Weights of a small mixture-of-experts language model, trained from scratch on English Wikipedia: 20 layers.
Below are experts of layer 16 (counted from 0) of a mixture-of-experts language model. Rows are named up (a neuron's input weights, with its number) and show model dimensions 48-95. Each number is 128 + 24 x the weight over its row's rms, rounded and kept within 0 to 255. Numbers have three digits each.
Before each expert's rows: a language model's description of what the expert responds to. This comes from a sample of Wikipedia text that the model never trained on.

# expert 0
What it handles: First word-pieces of years such as 195, 198, 201, plus capitalized first words of quoted song titles like Love, You.
up0:073114136095164124160089127081123150153125132147128151094146152149107118142142107128134094124115104154147103110107114127077128138168185104131135
up1:081114145153120114176165141110119105172119108138120106184132083137144139086148141126081118151132139157183129139131142116092099121138146128093126
up2:202080128140173113123115115138140080150143117131146091120117155164138142161116112120149132163096121139140126155155097138120133145097115123141111
up3:124100108155164106128113141116124111119169154142116145104147102113210142143098133127091123135132154182123139104094086140111173138108119153139130
up4:146108128119131145114146083137132125144144151145112094122132169160113125154125145168103167112118129079169081161166099123104162111107094104114164
up5:104145152097149110094164111111138120135113131134182140103125106174115099146128132121134122117160107125116080093123148125124116187131150147117129
up6:139133110137111127144128128112175134150136135137108192122127107085119125084099110133177139115101138108133124107112118114140107159145085160156125
up7:129109132162118138116150167135130114130161111075135145155096091118124084124130119114138113139076055125140132092144127133128141145084132126117108
up8:137154144160125115109134089142146119110131133141150119117144108211106159157133121159130135151139079130158083118135078135111112097117125170154106
up9:143113119152124082135155122122109143116145155157105130138152154134118156139149153084157157144077106131113124107107165134148111095125135120136125
up10:190145116162114120119097165117093147155123098132115093103157088122097145100130123118117108143150140145133127087096138148127118139125114149092143
up11:163127149138105165137095175142115163118126131150119101121129151130098136123150168079140157114167134119114085079148117125175129130133109132100171
up12:138090102130157156133149157098065186091101113144172160153129135112134170143143148115138147134130085181132075142097126128166108098093141156119100
up13:144085137113106122141112173116098104110101108131156110117119144128122116117080147143136157144175113110123123134096137151146128167129126134117120
up14:129130130137152111096137126113089112163135190162148162104130114133111118123099118140126106147139103138187129144123126101124127161112152099120133
up15:151112091100116138119096094123136151161154083110105092098100098127114143109132119098126107114121155167158130125129105145129119152118140106094146
up16:119105105139133122141142165127110145136156076140121116117191135147128144158098096140103117148165144148084134130114114174104139119138135127115113
up17:173128143124103102108062103102112122132153142124095162095103141127115117190138133122118109131096130177142109116111161153121114151141126082128111
up18:140116149153071106167120122105135135083171175084118104176105160114110138133151121096148134127132167166129149132137115110138117110175123090131180
up19:112119125154153132136114130145066086112098115137128142104097130114135114110103124099135096120154106159103089121105102165113151130147120134133156
up20:144140096088143154053140088155095134123169148152157128144143161126132124119168099162110163144146161104140127111096088124137195161077104111107160
up21:107133150113137116096132178120123145167109090142091167136133186129095103147140133123123159082148180088118108123109114158132153133157090112114119
up22:115119119136133130100123144155145151137119103153133182148131124133141104146067143089132102135105129137148106119159127122095162129090126149118066
up23:110126145133126125116119152109133117176186103153118132147123145170131150154096156116154157107117133105116112116103146170158131132143138166122130
up24:180122118175150083107128106100093120137137115147113136127121121159122144159143147124137155127144181143121121165113179204155137108112147146089100
up25:157164137155099138118099159106141189158141130132144137128124102122117106112091132170167145128140137131192107087118124114125153140116162089188108
up26:165130132140107126097133086109119143113133171146105099107108155169131093122117147160160115128124066149119141127089112158109106154099130140087111
up27:120138153143150115116123128115106140144134104112134165158103130135114114094174132126121147084130114126173105136078119097134129130167131157103100
up28:108181147152158117138160123095183086131113114125104106144125086103129104149104105141164121101127164144142111127088119167084142139147105098126066
up29:115109155118124115146134147133097186154107149155130128126098164177127118124137153077135094173115162123116107083144130123136123100107173155117131
up30:157153109108121100093136098129150118128155169139132148079122111171146164119164081139127130154175160135113133145119117171164145130123166082082100
up31:138141135100172108152111108162155146131106131132087130141139108095119166172129081100136144098149129150132124136133114128167136118103107115100142
up32:091098083151154126114130125128096148085153112086123154118136116087118114114076130137144161125085167115129115102102167151111133109096153132126138
up33:134146156091172107166134167132129129110168123125136092117121097138116109133120101135144084115115126174139136101067122130118134133125129150145156
up34:103112137096180161130113147150126116155106132140146120121142113100104169128132178134112192115108143139120093087121150117138104115118141112131118
up35:089153171119119094156131128144107166143108126099104100142101108119116130141151139093066158110088139114167100155148135156131089081124097164135117
up36:163097137109126086123120126120139094125151165126177159118140098134137097144101106116108131132130143148102163125157130124127117134105146126142069
up37:148128149153123068095109099119142128102085105093100128140132131128110127152143121148146103100133156101125115122078154133118122109090132121124153
up38:111098175131147131110088114126129122131105114137123101121156163142094186092115148115150154126091103119141092135101138131158182130159142131106119
up39:163117151140130154103102145152098141152119101172110145152136106120125124096153152101110155141152131136176138124094136128107171128133103124141111
up40:099149123115145100137142136113100157180127139158121124102142148126135127150130147142167094103139125168175067135119136141083119094145129139070092
up41:109090156180112116088102157106126168097092108123097122155140143142131100089149119133145095116122165140137145131056100145116138151141111130100105
up42:120108129135122118127118168146134117151157150127173150113149140123118094079153120097144172125165126079164117156115112119119110111116124134153111
up43:053125114128162110120144105092122093163112106177117133111105101138102119103114142082116140155098152138134150117153121089091143108128103140129123
up44:154115104115123109153106096123137123190150131113171107158122049157112143111119110140142146124175140204111158111142138096123134139129157162125105
up45:132136114163105123128122140109111121115151114075125121074100120123138134110138119152135114145180130125125121090134100114108085135132127136119108
up46:102096153146124141123162133143158140133150111165137109183167108110140140071157146162112134099145094147142162169157127120127135133091120150113108
up47:112105140126128116150109133142126151131107062151147170084121164129115153097128127158117105137149101120139144136079145124147159163141181106132110
up48:136134144158154094136111124125075206119126121107120125115109127139111104121122135187160098113153115112128169122153109104115150130136140120151116
up49:109090095132165133117172140143136153135131113132155130101142108078117120098118136118139121073171115143106081105108127093133122138161128112143142
up50:123137148096117094081106123151113169152133165097090143112125164140104113143110152143154086162166172110138066097088131110136132105171125161100088
up51:142134127137122134173095107134133148103181138147154113133130128147121143107119099157163124150142104120134077117128118197135146165114137147116077
up52:109129127097118138145085128121076084147124140144098120146121132190181121109074176114095146161132135122125153107124082090146148125109150186110120
up53:115149115110134114128117143148140148084122125118101137174176108118136118153123167165193108141105125163121139126117133152100140149145128123131119
up54:138121112105180128127145131120113135111110118113129159171125110136099106124154104131172102126137120086104128116134117138132129147137142160144118
up55:145135077168120099088171091115118129093133153143176088104123115108161121153145119132172186165151143115147096112139139121133106105095077113130106
up56:141125107162137158175124157128136117113106113153103093138142106148076172121087103124126151112125129126134144113124163130156121079128096140119125
up57:169153111178104132102120152132115163137113126128158110108188151106120079171130170136163135126054146134106110137133140146151140131108128136062105
up58:125147079153114093125132073094135091156123100126092113149139116112101159131159170113129111130141132152118114109157142126109114128157064131115115
up59:147165113152146143122119121094130119174148159096133134148104129115112128123121114139095114148163130117139106115125141120126118152106107185110154
up60:120114115121103136118119100155103112151095144154130128119141171164138088122134140110158150119078109151108178144155115104194148108110118131131114
up61:155121121115145128084094141154127115124161157159149121151186135092142096080176107137113148174139105149163126119094160096110163139072131127125108
up62:147141105165153086111063127114115145135138165155163113087153118102122142128147127178087138151135140123122105152107099131100104111076088135107156
up63:153132134148165133110121153128173158096106116143126152116097135142123105128144117179136112144136110147097099132120110170097136151131153158110135
up64:134117172161128113113099138164121147155086121132127134125118088116157132152123134108067125102113090131127102103095140151113127111144173107141127
up65:174116115131134147135115137130127166134080102187093137114116110121146110070127168097140161143109102147141135119144136139164123136121145080124174
up66:134137121173139130121108129131134162186113193157078184129129147153102112125128159125136128126093111133167092106089092127100113126107129121138105
up67:118124118141090080149120150185092166098106183103133134153128118173112147139104132100169093123130139152174121146140097141162147098102111132161075
up68:109091136170121131120117146110110130129160109121135107119119153118116135067136108128100119110154115108142088137118135129132163140107102074084079
up69:100159145111111097131130122105136112144178102125128122144099130133140139133123125155160133195154149172152122137134150129117138153106139142080109
up70:112137075119083104114138123103100182155112083123166104132125119134177108139148163110150077151160141112104099158146128112113146066164103081146121
up71:119138130113134133133134153139132105155141172185125120142104125099137115143144052117143151159095116139131120123150138148083176140141127119139157
up72:090143128141111151117145107085111126165128117101150137096110097112183173098152140118141128157149098127125134120131131124150144123114174192118140
up73:112123128169164132188140115127127156119115138110130155146104080141129137128110101125117136153099135086142143130124135109127125146104093090172120
up74:114166095128143150151108108129158094147105135139105141108121125159105078110156146157133132080149117125135123136115109113102116148134168107122143
up75:140182108103159113119134060112154145145161162141167127114097124160071107102127170116116112160162138135129116152152111152157091084133154152125113
up76:168108159144183161137133144110178129126132115097102131134158124121140118098129151127098136127119133170116142087096113138084155133136083152092112
up77:134136137106115126138106089140098109131124136106121108140114193134172157137111131132167140187082121133149112147130196112105115140114113108090111
up78:117144124138100187097105141136125118123143099159148146127154121112148152117161106129136148170144140106142115122136122101151124191127128135136072
up79:133110110108135161113110157132109130151158110113138135130159149152103115102151145145112127113132117129141159067151130158105159115139152106102152
up80:164145120106124116105142106150115127148150092121072138125131162136151151162121103141160136158123149173120133097073109179106105130113131129131106
up81:087107128126105130161093134077095164149156116168149153129109111120147117143130146157157129111120090139100083135116117151152125140135095124109135
up82:153147081126182097128096145171101136156192144148145131073107125143170101136154151094160129169113123108125157134122092170111137142146162122130146
up83:108101103144125114124134154129104164143173145122144132060167154114149132104130112110152114099148142110161157131123130157104149141082103095141098
up84:120114123126130133160132160111148136154138114121109116115120125150099128131135132156171162140159169133073099095118068108157099150132134119122163
up85:127132092158086143124097123119118151180136153141095129128154136127140084132087111152116131144061125159166120126161080125077150094089162097087105
up86:126164088159146126164132179115142165111141103142139124107139130114108121131106134108128160159137104176190138093155128110107138118080120113145126

# expert 17
What it handles: Pipe separators and semicolons between cells in sports results, tracklists and stats tables, usually after scores, times or names.
up0:160121065133121084135096109132142097150111113106133156092138110141150139125115174179189178123133111140099148154158138111136163101165107135142133
up1:135154129145148109177125170147114145144146135101122119115115119090124131132144169107167075126165132142090128113109120154131153108143109109109100
up2:138124110115133138186121132137115152111132155095090125089130123114129108148108163152128150147139169098124134118116112120139157148141135108134072
up3:097105137145104124121124094118140122127130173136138100125078087108141100095115131096139113150120133104154121133149161175120139109138119153113103
up4:129120131123096131156092141132140124131126126143118208116118126100157122115160191154151130139178180125156148132109124104157088143148129119140124
up5:098122088093132117124145117137144110141149141099123111119086125127106161067125158106126147133118071154107134143117132074140136155139147123121159
up6:095154116143160115123102131086131160148112135134145131110105151143089097077093111139101105096169137067102127140081129110117134144120096155137099
up7:138132146117131110107108091123116108093110124135109123138085132175075130120107151128130138146100165158108109118133182157153124152100108125122124
up8:138141148131096081129110119129152135103134175097112179124121120130146133143131126117114164105189118104119124128106159139065153074162113120135129
up9:093138170153176146139110122086147172122103148141119112145143114119109120130116104150156149129141139122134120157152094133142090112167112071098093
up10:137096124117092166140180122092126166147133101119123144117092082112119146148140086142099146121130135170107172153090119139114112082080116152115105
up11:115122121165121166151151153149146125116114142133149149071154077158123153106129118139149084117151150124132148125088134138135141110105088116111091
up12:104105139103115104134080139138153085099095144121132107155098122132154134156061158129142141126116125090125098148143127128109148089139110094111091
up13:134133129071126141140181104144101138143104139128136071136101124120162118109124156159098120112138102076154122130117119133117151137125099117091121
up14:147125109145107123142078100083183095071135125103120116147103141134129119146143120151082139123132139106146057074170120125148122125151091131148136
up15:105138133105095162146064116082131099105114113142150141143096129131096139092132109148147115146159140103120137137135138139130146143124115136147122
up16:124151146119127130194098109137100110123157139158112151108122133148125076130123095106125166131120137145157116090131104146118084116163146112121113
up17:174079106132109121105111102099116151147114137106128127124117089124154126167167149137147122134121139152128120133147126146081139095134164160120115
up18:130126146127128117089102095144117135123129169141158111105096141151129105117177100098123142129124126103129124162073183149107116111137130086140133
up19:165150144107129091128128122104113140117138178110135129119130150123149104125085136112112117140099098148113164118153157116163122137152136114150102
up20:142138145132115093141104137128120157109097186171162139087137110100147124131086106127159172101151115139096088127152146158107156131147117102117147
up21:102122165101094126145092110112125132093152088139116116142102126142113130162139154120131073132154100086116149142125140159148157080140153144123121
up22:097130131129112146137145178173133112122129139129132126145125154119118114118134119150142111168155189098120125139130104122093113136119109100102130
up23:128090127141124145141126095178151113103156145131117166130103081121164133120114138108100115100130138188114151134149138136150123088092110135113122
up24:214161131114115139143093155099124138149137143110140120120183157114130131132090130149141111135131136124118126131098126131179121106114167121093132
up25:110098126144167124131155108112163119071128146084085143102134146150126085122126116125099112153115098141116122155118166131096101149087071154184147
up26:171144137098141146100060164083102134146139100147138140173085123099141193111132174155147179111123125096140122110133110106146134127092127148103145
up27:107124117095141105131137102129129133143134117161130135100068187092124147125149119174126142165138106104145140167125125143148077131085109117147159
up28:124122124139167135136084125108110111127130104132098076184162121153147102144105117140120171129068188132162161122148154138096175129159113133138100
up29:137132104107145116130134118129108098134143174162160065109121134118110142124143109121140137198174155106155088095127116145115144129123147129123117
up30:102124095120144141168047085129172165116075108165109115098173143152106128077094145135151147131127147160143125123130144177144088156123114081102099
up31:126106143149151147158094109098141090101131124121172165158072115095115123105105132141142145117099142102086158151171099058154137090140116147178139
up32:108117167101148134142139164126114099136123113105118115123139098177130093170160117112116121127120122139167142138126111175115108114150122167133113
up33:121158143120147083129116075118128097108126124146131125114100134138121118101098127096116153160107148134139119154112135146118093148187112115124138
up34:126158117140098140123127123113141152145125128129139182171154125128109141119133151172109134088142124114131118140163148107092098167176128132188106
up35:165120145128179119080107141120092127120157145099104101136070136108123127171162111134152144123109105138108093135127138120140147155113148135121112
up36:173109097103127096164073133112163120126138132161135169141142141117136126109123137157138134120180161143086076126124128082132092162144154131135124
up37:146124148095139132117106117174115114155137123153076133117147105144161107117097120130093117161119113168100165113116088160138145136140151122153148
up38:102142137143168141125112099135125115179136141134104118125096100136145149094094154138176124105151116146089133107121122128136144132133112143118148
up39:143111137099134087111104119132105107083177164130156138138177125100151161130083183148159087158168116111114146119113154152144105108129092084129149
up40:147125121095125143142111111132146096081144138149115130122097131151120121126156116116135137157168152105124114094152140157172112106149139123098128
up41:134131131145131140136104105140127127145122140139130165134117137107140105128121155149139171102154113103096117119098119149134140127086113129129137
up42:124113114161120129174106086112146109151167150080154135113109116106122097132157114107125116138173143106105093088107129109138149179145104113136097
up43:138126159128146150104109092140137099127115135133167138110100094167141131159107105117132124077102174130136178138154140144129101131091153107135126
up44:150130106151163119114121115134138147095144140099116127113155147105112110108123153126123168085139194108121135106136143203142150097137101151147094
up45:148167134172103119125104107141130151163120093130182110160109151081130128135123161155158149133123180134146106150106146103100096128167144093138162
up46:138116116087110162131126137117097155154117130153117125167093126125126109132157107134119113172116154140084108130152126129104161106128160099119108
up47:114137154126131133151122151118173171153113145136125137134142127096128091118140181081137132090092088154112125141156144171127118152133107132165136
up48:144082112146125107158129124107115135149106136140162146110135130117153116107130147140169099131159207125165136167101118110120104125121109124088109
up49:110124158155143121120144124106177087147141159182097106148094156133085105136111131080091066141117162123122149133096120172122146125104117185117145
up50:109114085106119142128133094069116133109130168158161106145149149106144106147128122141124132095143125110094151178114124135193160160123126103144131
up51:112095107129148149135107135161153153094133092144139134156129075118135089116097131168143140190170101152097122156138155121111103132157141130131109
up52:108191124130113114068109169118141126163120148173104123102133144124102131115147131125148098157108100125117093112106126148085129171141090136134106
up53:128136138087114093139106119147159123108123129125152115137109137112124121129107119114130163140140133147139115155082140132072158114093110130115111
up54:151108107140135104096135161165108149083163151154136124113078152091141163114107143173125115140173144134119123116130173103126128125137147139120103
up55:126124147171151126111151123118138137121153091113090134121091141152091124127140137103133153123164146132076133118122108119155157170183140135122104
up56:142138126119162108137150116141114151102116128109142123120132114123099093130117140138170123181149133145113085077098164157090164134155129111146129
up57:100140114185183118139099112105104173128151146163120162130164140121105121125121110136182180138139132114102135138138123091103165203123100161128198
up58:131137119141104098121079097117099150118092146148123117134130107107129099101161154089124094173134143081112124110132121111103107147124145112116149
up59:124149090136130142106119153153174143138123140138073078129116096102124143151105107139103192149156154092162079143132140158100129143144134127137152
up60:132089127148147144123083119107110146120157157105126171116113109121154102141126140127122165122119134090114086126125153143125159135096079124142129
up61:107106142152147168141101085139122125128179162105144135117130120094122121164108170147153181148142120090149142138180136151162126098140145128090133
up62:140194116105136145122113121102146123145145156166167109097108125190113156100085133155130117185157115174112130158125086141173122140099116137153121
up63:128129158128178091143086113134092137149150134127104094111119144124120109104118100125112119165198135112152126115158156119109143110144128109076134
up64:120095167096142126161088108156116124103149143133123101118101131141112088110088185163113086139121118132142094123159137106143146171133129108148142
up65:136122122109159153134100094090158083121114141131231106100150143075097108118118100119182144132126098158132124131148156146107124112111116129146154
up66:146099127137141123118109132098187169118121152146112127090081116129142155138108122114155111137086137131151152153078124128126161184151130098110118
up67:140096106112151124093101114120135143121176102152152139145109111099123122097115165122095120130121135108085139167102118152153156098112150107112120
up68:126092145171155098121100147117145111114121126141147102158108085149059106131132125136122134084155144108091143099082180125107175114115152147146153
up69:086133105149163092125105111125095117159150153110160118108079144143148110101144101153143111114127114126148110136113136166153122142103100071133154
up70:133161126126133142116091151121119118145097107161207144108146120101121107067136142129110146138088150139126150122105103166171143125104131119141119
up71:097155154131129130119094140191100131071110115130128132077113159076141119095122130114152153155110105122101157125140140168107156132112132089097142
up72:164143171093173135131126177157100128096169142140103139109084157159160164141164168155153165097145126102125120158118136200145110170140131128105151
up73:112082129133140135133095107146150068098087116144113144140083127130125138151096146106138108114114104147161143138130137124105116122135113133115142
up74:132078113133139140131121193095122114130127124119138133092134154142096121098127166107089128121130142141115132142127120141147167101145103139110132
up75:083098112120114133109149141105169078166116118134129117129086070170147107105127160121177152146107166103128101123135129145143126122117138140096111
up76:147099127143106172141099154156128150160108127132164121129166138143117154096107157133106126154126116157112134114084135169137138134197137165139105
up77:153141167142113125122156139130129121129116094102115081138090107133155101125134126162124186097108118145097160075105105163154150127171086085112144
up78:142101124156161105156112127134131112097167175117116142078102128161131104126115146132144106119135086129103108111096155122124144115127117123093123
up79:134159102081134096159156154060132112111151096106108196139133096135097110125135114143144159120198114099112183143116146116128103114143171127131108
up80:133103095084134108147111150108085095083119121087169129136131093116155154151105149133114151111133147123133079163082146153144138115131106125117127
up81:122136156139150151097092175095097156113141119133126128171119087144142122147135106091158170145148170119132096167121146112140126169116074152163137
up82:128141175131143110104117115136142122149153136122164110166081122127104123142139093152134130089156097134083180108162114139135165123133150126133133
up83:150135094115075086122023087118103142157094123080161148159120149105120111089152107127119081133158090160127154155107154097148114083145142186134134
up84:083104153159092145187101117134110128165124115135080159112123138145154142115107131124140113131165111138103097140157067104133163133109124147133137
up85:113119082145105148147134124086152124130111119193135145099114141137125135119108111083131100136134124138153137137114161115147101153158176129100124
up86:127122131126108124141073157130093191144146118148126090134130134162118114129126095051133145148125103112114151107102177124143160121098141154077153

# expert 9
What it handles: Adjectives and noun modifiers right after a or the, including genre and material words: black metal, steel bar, top, largest, grossing.
up0:112117104120122122146095139153108163124159091143193159102102085118096119126131146142141088123144163198104134133124127138103169159125089133129114
up1:144148123163174107141129157159114086107095138137128136131123135122166113179137151105099175162109164146117124136121120180125169127137158108059114
up2:169126114156145142186145123092141099194174153166131121143124095144156130162149150142106125142140083141107137110127136162115120169143127134135122
up3:141127146184140142123126124100118125156153138128112140089099116128123144137176110130141108120105114155100086105144148138119129148128110120183138
up4:108080143119154149200095117100139110146151120134163136110114122154167121168133127126146137123106147137124123105147124167102112186138127109121174
up5:100148137142108107134093141124138126179137104149085118158140146132118159108163137113123122157128126141100104116110155153126100137149123158136120
up6:097147117149140105118147189105115133122138076135106154107099111133137138154153138098117118111105169155141124139140121143114091125085073108124110
up7:086115073137108147167170140122118107124143120124120163128153176157136160133132103082116119097166112113075084129119135137134176144128087122114130
up8:133107132098121174115131108132099143136101136092140123139097149132160136112146121141138134110118096132122165121153117173077107140142101122091100
up9:132101120111173117147126132143121101164100114123118128115113124139069093171112149141078104150121154149116104098138130128146123125123147134125056
up10:131149138095134156126093113144108111155117120073159114137094146156130131102142102136118147135165141115078127130111146158096116154143135083102133
up11:128118122126171183125114127112123151139119097140156115091139117133115083092082144104105158093174130132129118153115134137090131136173100085130111
up12:098112133174139120131104105121131144173128100127085136142131102162122146116143142117117121178120107158132159130112122077149132097120111116137143
up13:127110114134121126132142139120109115164125156135097166143133119115129134151110182091113121085113141125156149113155133175085115153115126127148160
up14:096091148096081108141151150109189112134133126148133184152133149133133165121117174139139120164110151137143163146124110115083149166148160112135078
up15:130133127128148160144092123112094153177134160133141163146125120122093133167146133136113112140094139143146125098145136165112122090146101186113125
up16:140109120140123152157103124115152163145108151118158155161188171085126104104161108120138137110146110117140111132153123127125079098136112125132094
up17:101128137091085109143161139097165166137159102126155128081112115108106116145142130153102097140164087135122092154092126142141119084129119160129118
up18:105133134144142137093160154110166159138161122148142145120157115149142137125095144117139124124137150134111135123113110114125123137142112109115127
up19:151127160109093128122103147163122109129137157100162126150091153123095091101138119077174157145147149165149118091132088081141120132122125142141107
up20:121126085123149146130086174120158116099117133092140105142143126090145144177129140118123124098115123105126142131139121148114111177094154129126098
up21:141097157126109105108104084085119110170181147092146166145136171135118136139096147159123123131128126152162120093140095111110110131147151134152146
up22:097158059105164117129118117141060114120155090144074091110127137161142140127102142154077140166116112128109159113192125133141152112160091117102105
up23:159179095131132150123138118144122105159079157115169124135095134145162147106112111144140175115133106160135101144090105120147165155131142153071116
up24:130151073162068147160113104119122100137149126109110147152108147117125120133127141115109148142146133131097096179143143134122130172115118126101118
up25:140173197108140132127114104099101160104148114157152079166128082155148130143148092140091139109135108125151137157140115139103166113134090107117101
up26:128169139135155124107159119102113096144134115134107176113107116150110126111145105138094128106132159178123135167113129140125116152116138167145166
up27:093130134083176119116133129160130128136143104158127152090122121095132129096175145129113143117129111137165114121090156127155141120176123118133107
up28:136145126182131125133122113126094102104115125124101111129104148130126172103101108094133101140108070147123098152117087102122151103133138128139134
up29:137114130132173165166128144096150131144111110180124092166138126172132137123164134154138156112138095152120116090125116124137124103091107158101127
up30:127095115153112125119106134123159127159161126097167150133075128135123141116117132099136134152139119130093126116113136129096109112160104101149164
up31:097150129102114093146134110148123151158143119153123187139154100157141138137138120151101127117144122150134101155111078144086117187127085127087097
up32:169143126101160089190140117112126107109140134109148153125143132103117166148119130079135096117118125139077132148135170154130158130135075073123095
up33:113151142085112131139147122137115103119083178109131133110136140140150101125070104137140086131150120170064130164143104136153129108134106116125173
up34:104159118133123123108083120133153097123111117137177114108146117161117175155113139108126100119094147141105129128128142114070146123144077116121115
up35:081183135109166138118075168116119142206153106128154135167132133102186160119120146158152069137127103144128138143130155152130169091121097136110167
up36:122120124134133135150132099135137148105136117134134114118081121126090114094108110115082169131106127128110116125133132154125082149080114118123145
up37:117119129088120130159121123110130174121109106122126185152118107141111142115154116150105145128171149160111140152109125108135130109109120144133142
up38:129141126129164110143077145119104137148134107072155107136156141124167093162163123152064110147141143160080124093089139167119132151095111111117104
up39:083114158160156130108148112130104116118114171100123157168158132121142138144104128137110140100139166128100084124148100182102133124089151144111106
up40:142097131146129175184065120119142159154137132169129118144073118105141121096101102147113110142125110159154144150145130090128091128126145097133076
up41:129155112131088118107102118106136128105120171138160129181111169111158125132137100159098148143130145144118141115148107208068108145144144131143103
up42:147083110104137110141147116161168150135130106082154148173139156106136163134083081120174123132170163185121136124108109161141164127128125121139110
up43:143130157093126119147113123112114158153075159134108106149116132109207126097115175116168083146131100131094107155139119141111119116124127114130114
up44:160126157133152123088166084139163116179084123143160110134136144127172133134127086126138111087139133134112158170120134171089172134165083135089129
up45:097135155126114151149155151111127139130113102089103138099101164171193128155150118131154092135124124131115172133143109140113127124104101139078151
up46:129125097157113134122109108103088150161145151132101135109114151103203136143081102153115134124093146173175120150119115130134137101139145116113109
up47:168124130127109135103144124113154149153145142104097142113135108132111116159140175105098117110087130136128107108146127154095126144100145105160143
up48:103166107122150106129136117121137147121159138146145155123103111135182141148158175156151178138150134183116159148162104132187145116095140130098127
up49:096135126135111140135132139122148129144151127130133135165143100131118124166137134150113187128106150143123143137137137135110169091111149086106158
up50:134121163124126135154143084140095180130134049127134170126120151149154093155137124124135089142169085114106117165111125142117106096117108132159108
up51:140107131163156144123115138143127150174132133099106138129148126141127158131109125122184189146134122173108118144100110153103147129139110123115097
up52:111123108140100148117094077111078129130105135168155101106123110074167119125115149124120171105123098161161078138143132197119058136115123122132122
up53:120145088153149142129131156132097156119109124133126114128123131153141128147097150124157134140106109105094142121123113148173114097109120135121118
up54:138109143135115107119104098151104099130122107136151110081159103140131124128148135155167149139130156119112100172093114161106129155087147117076132
up55:081164151123172127101094144113088121165133140116156135114115167118107142137124132164126102145148121124128149171120130118108147122143167132092144
up56:140113157117139118133131123135108139181117140088118117167161131114154121127150124127130112122164147094127140144118165154116144132106137102140106
up57:145151141184160126143123143158161111108142135152127140125085134158110097145120184166110103112089145180137129132121120109128179111157131123153125
up58:117103131203110101168109142143127114117107162096118120113078137152147137143111117118143155101097110164081139118110121147114171152121104104126110
up59:100100112168139082077108160133109115131144124105132133169134092160138074143109126129139110126145117090127156138092114147101125128123102089110133
up60:112143133109149105151115096120110142171122084082137138133103108138103122143113162103130146133126147151115132133139133129124144174098151149124124
up61:166128153150142111140094160134139125099150119098164113155128122130137100142093136142135112126141141109066153136154118136117112104136124157081125
up62:152110136095152119144166121115137167118127131145115118104109128131113145103103112156179138156144120154142094128121114150168153165137138092164130
up63:138162124138105161121157152084106103162134144121096145121134146072132120162112127146127140105147120130101099119142093095131059120125099152096107
up64:116140139117144133176130114126150110114180098130111127098125099111152111115138099117118166128113166154146106118134143133152152128148086137113143
up65:084134089135133123127124142149144146098117119127068165141123140118140174136176114121133126102119155135178162120131116133158175161098086194137164
up66:122160126124152172101138138109126133125138143126156116125117137107121102133201163123115117128140128122099139136138145146119096173079131120129150
up67:101083143134187126101132086148131190132086146138128085148077155099123135122146140166079109129142156188151119129118105148099137125110151150162147
up68:087119152090176130113156099135107114134120132124178118172136167160155111144156153162136117109181104157126125090125117125156136154130116109119133
up69:136094114155128186114097099113116091135118136075132121165117139177148117133123143098085103153166141130102078141138093122108128109138174144143142
up70:086132145129103115141095141160161146104139093122143119107124107134145139125122119101127190136147098109115157094169121147123143139131130136093101
up71:121123151127121148145116102111145145126124117137106109105134117154108075146153110122116159154118122099118121087145133110133133115107117098208138
up72:140144148130134105141118119123142167121156160100081111123086118136182104133123120128121123099130141125147132169117111127111092134144118130095165
up73:132103133099125148144111105139141110122142149120160149142112164113123140176159124161122123153177121141153158102115145143092082139145130124143138
up74:155112165125113107113081116129096130108127080099147129110157101113098165151144099112126097147113119089077138132131123162138127112129113156125120
up75:154110130144157149107136144146146170152133136121136135153178151162139118140132124094144123095142141151149099148127101145171139099105105149139124
up76:134114139130120130088128106121119154131134148165143121162123100122145089099107149116111160134111107125126124130116139135086126131131111142120180
up77:161139113100145130120136113124094145148158117078120172129154107142163118134156157138105117142106161127110152149116161170119104111110114114142147
up78:151081085174135150156097114088114121126123118082134106123136136144106133165145130158097072151147140119149130161169139140144102123129105082118121
up79:126113103145155190102114126129102133162170118128122112135093148148126126138161117119148120126168097187082136168145092136135165153120096141122078
up80:095139135154159134156137110132119092126131165128121127129092095108140132171118120154109119154172182113149132160151137122105127136134129130103125
up81:092118122125119167163092164118119117150131124151154148110147105133121173166144100142144128144156132122106127122119128121103139155137047128121154
up82:132081116164132179151140140128147129133136092151094099163110143133101121081115146117081137185132104140109130162148133123138121162145127113136138
up83:124066131125097130097129115162099133134114113148127101107093140110118118117134106105092123119108110164140089117137137150150137112163147116177115
up84:119116109103142162150101097119129132090118115105122148121161164162129120094170090127145131143139133082105111138086119109104126158082155133120126
up85:147147129171134146136121090111151128148145119121174113117103102136113129124113162130128184136118131129119100163097128108101125111155146097127162
up86:108108139133140136131089121105158128125127149125107158128114137124135094116082098127093144055147173148102074113153107121114147107149133140089136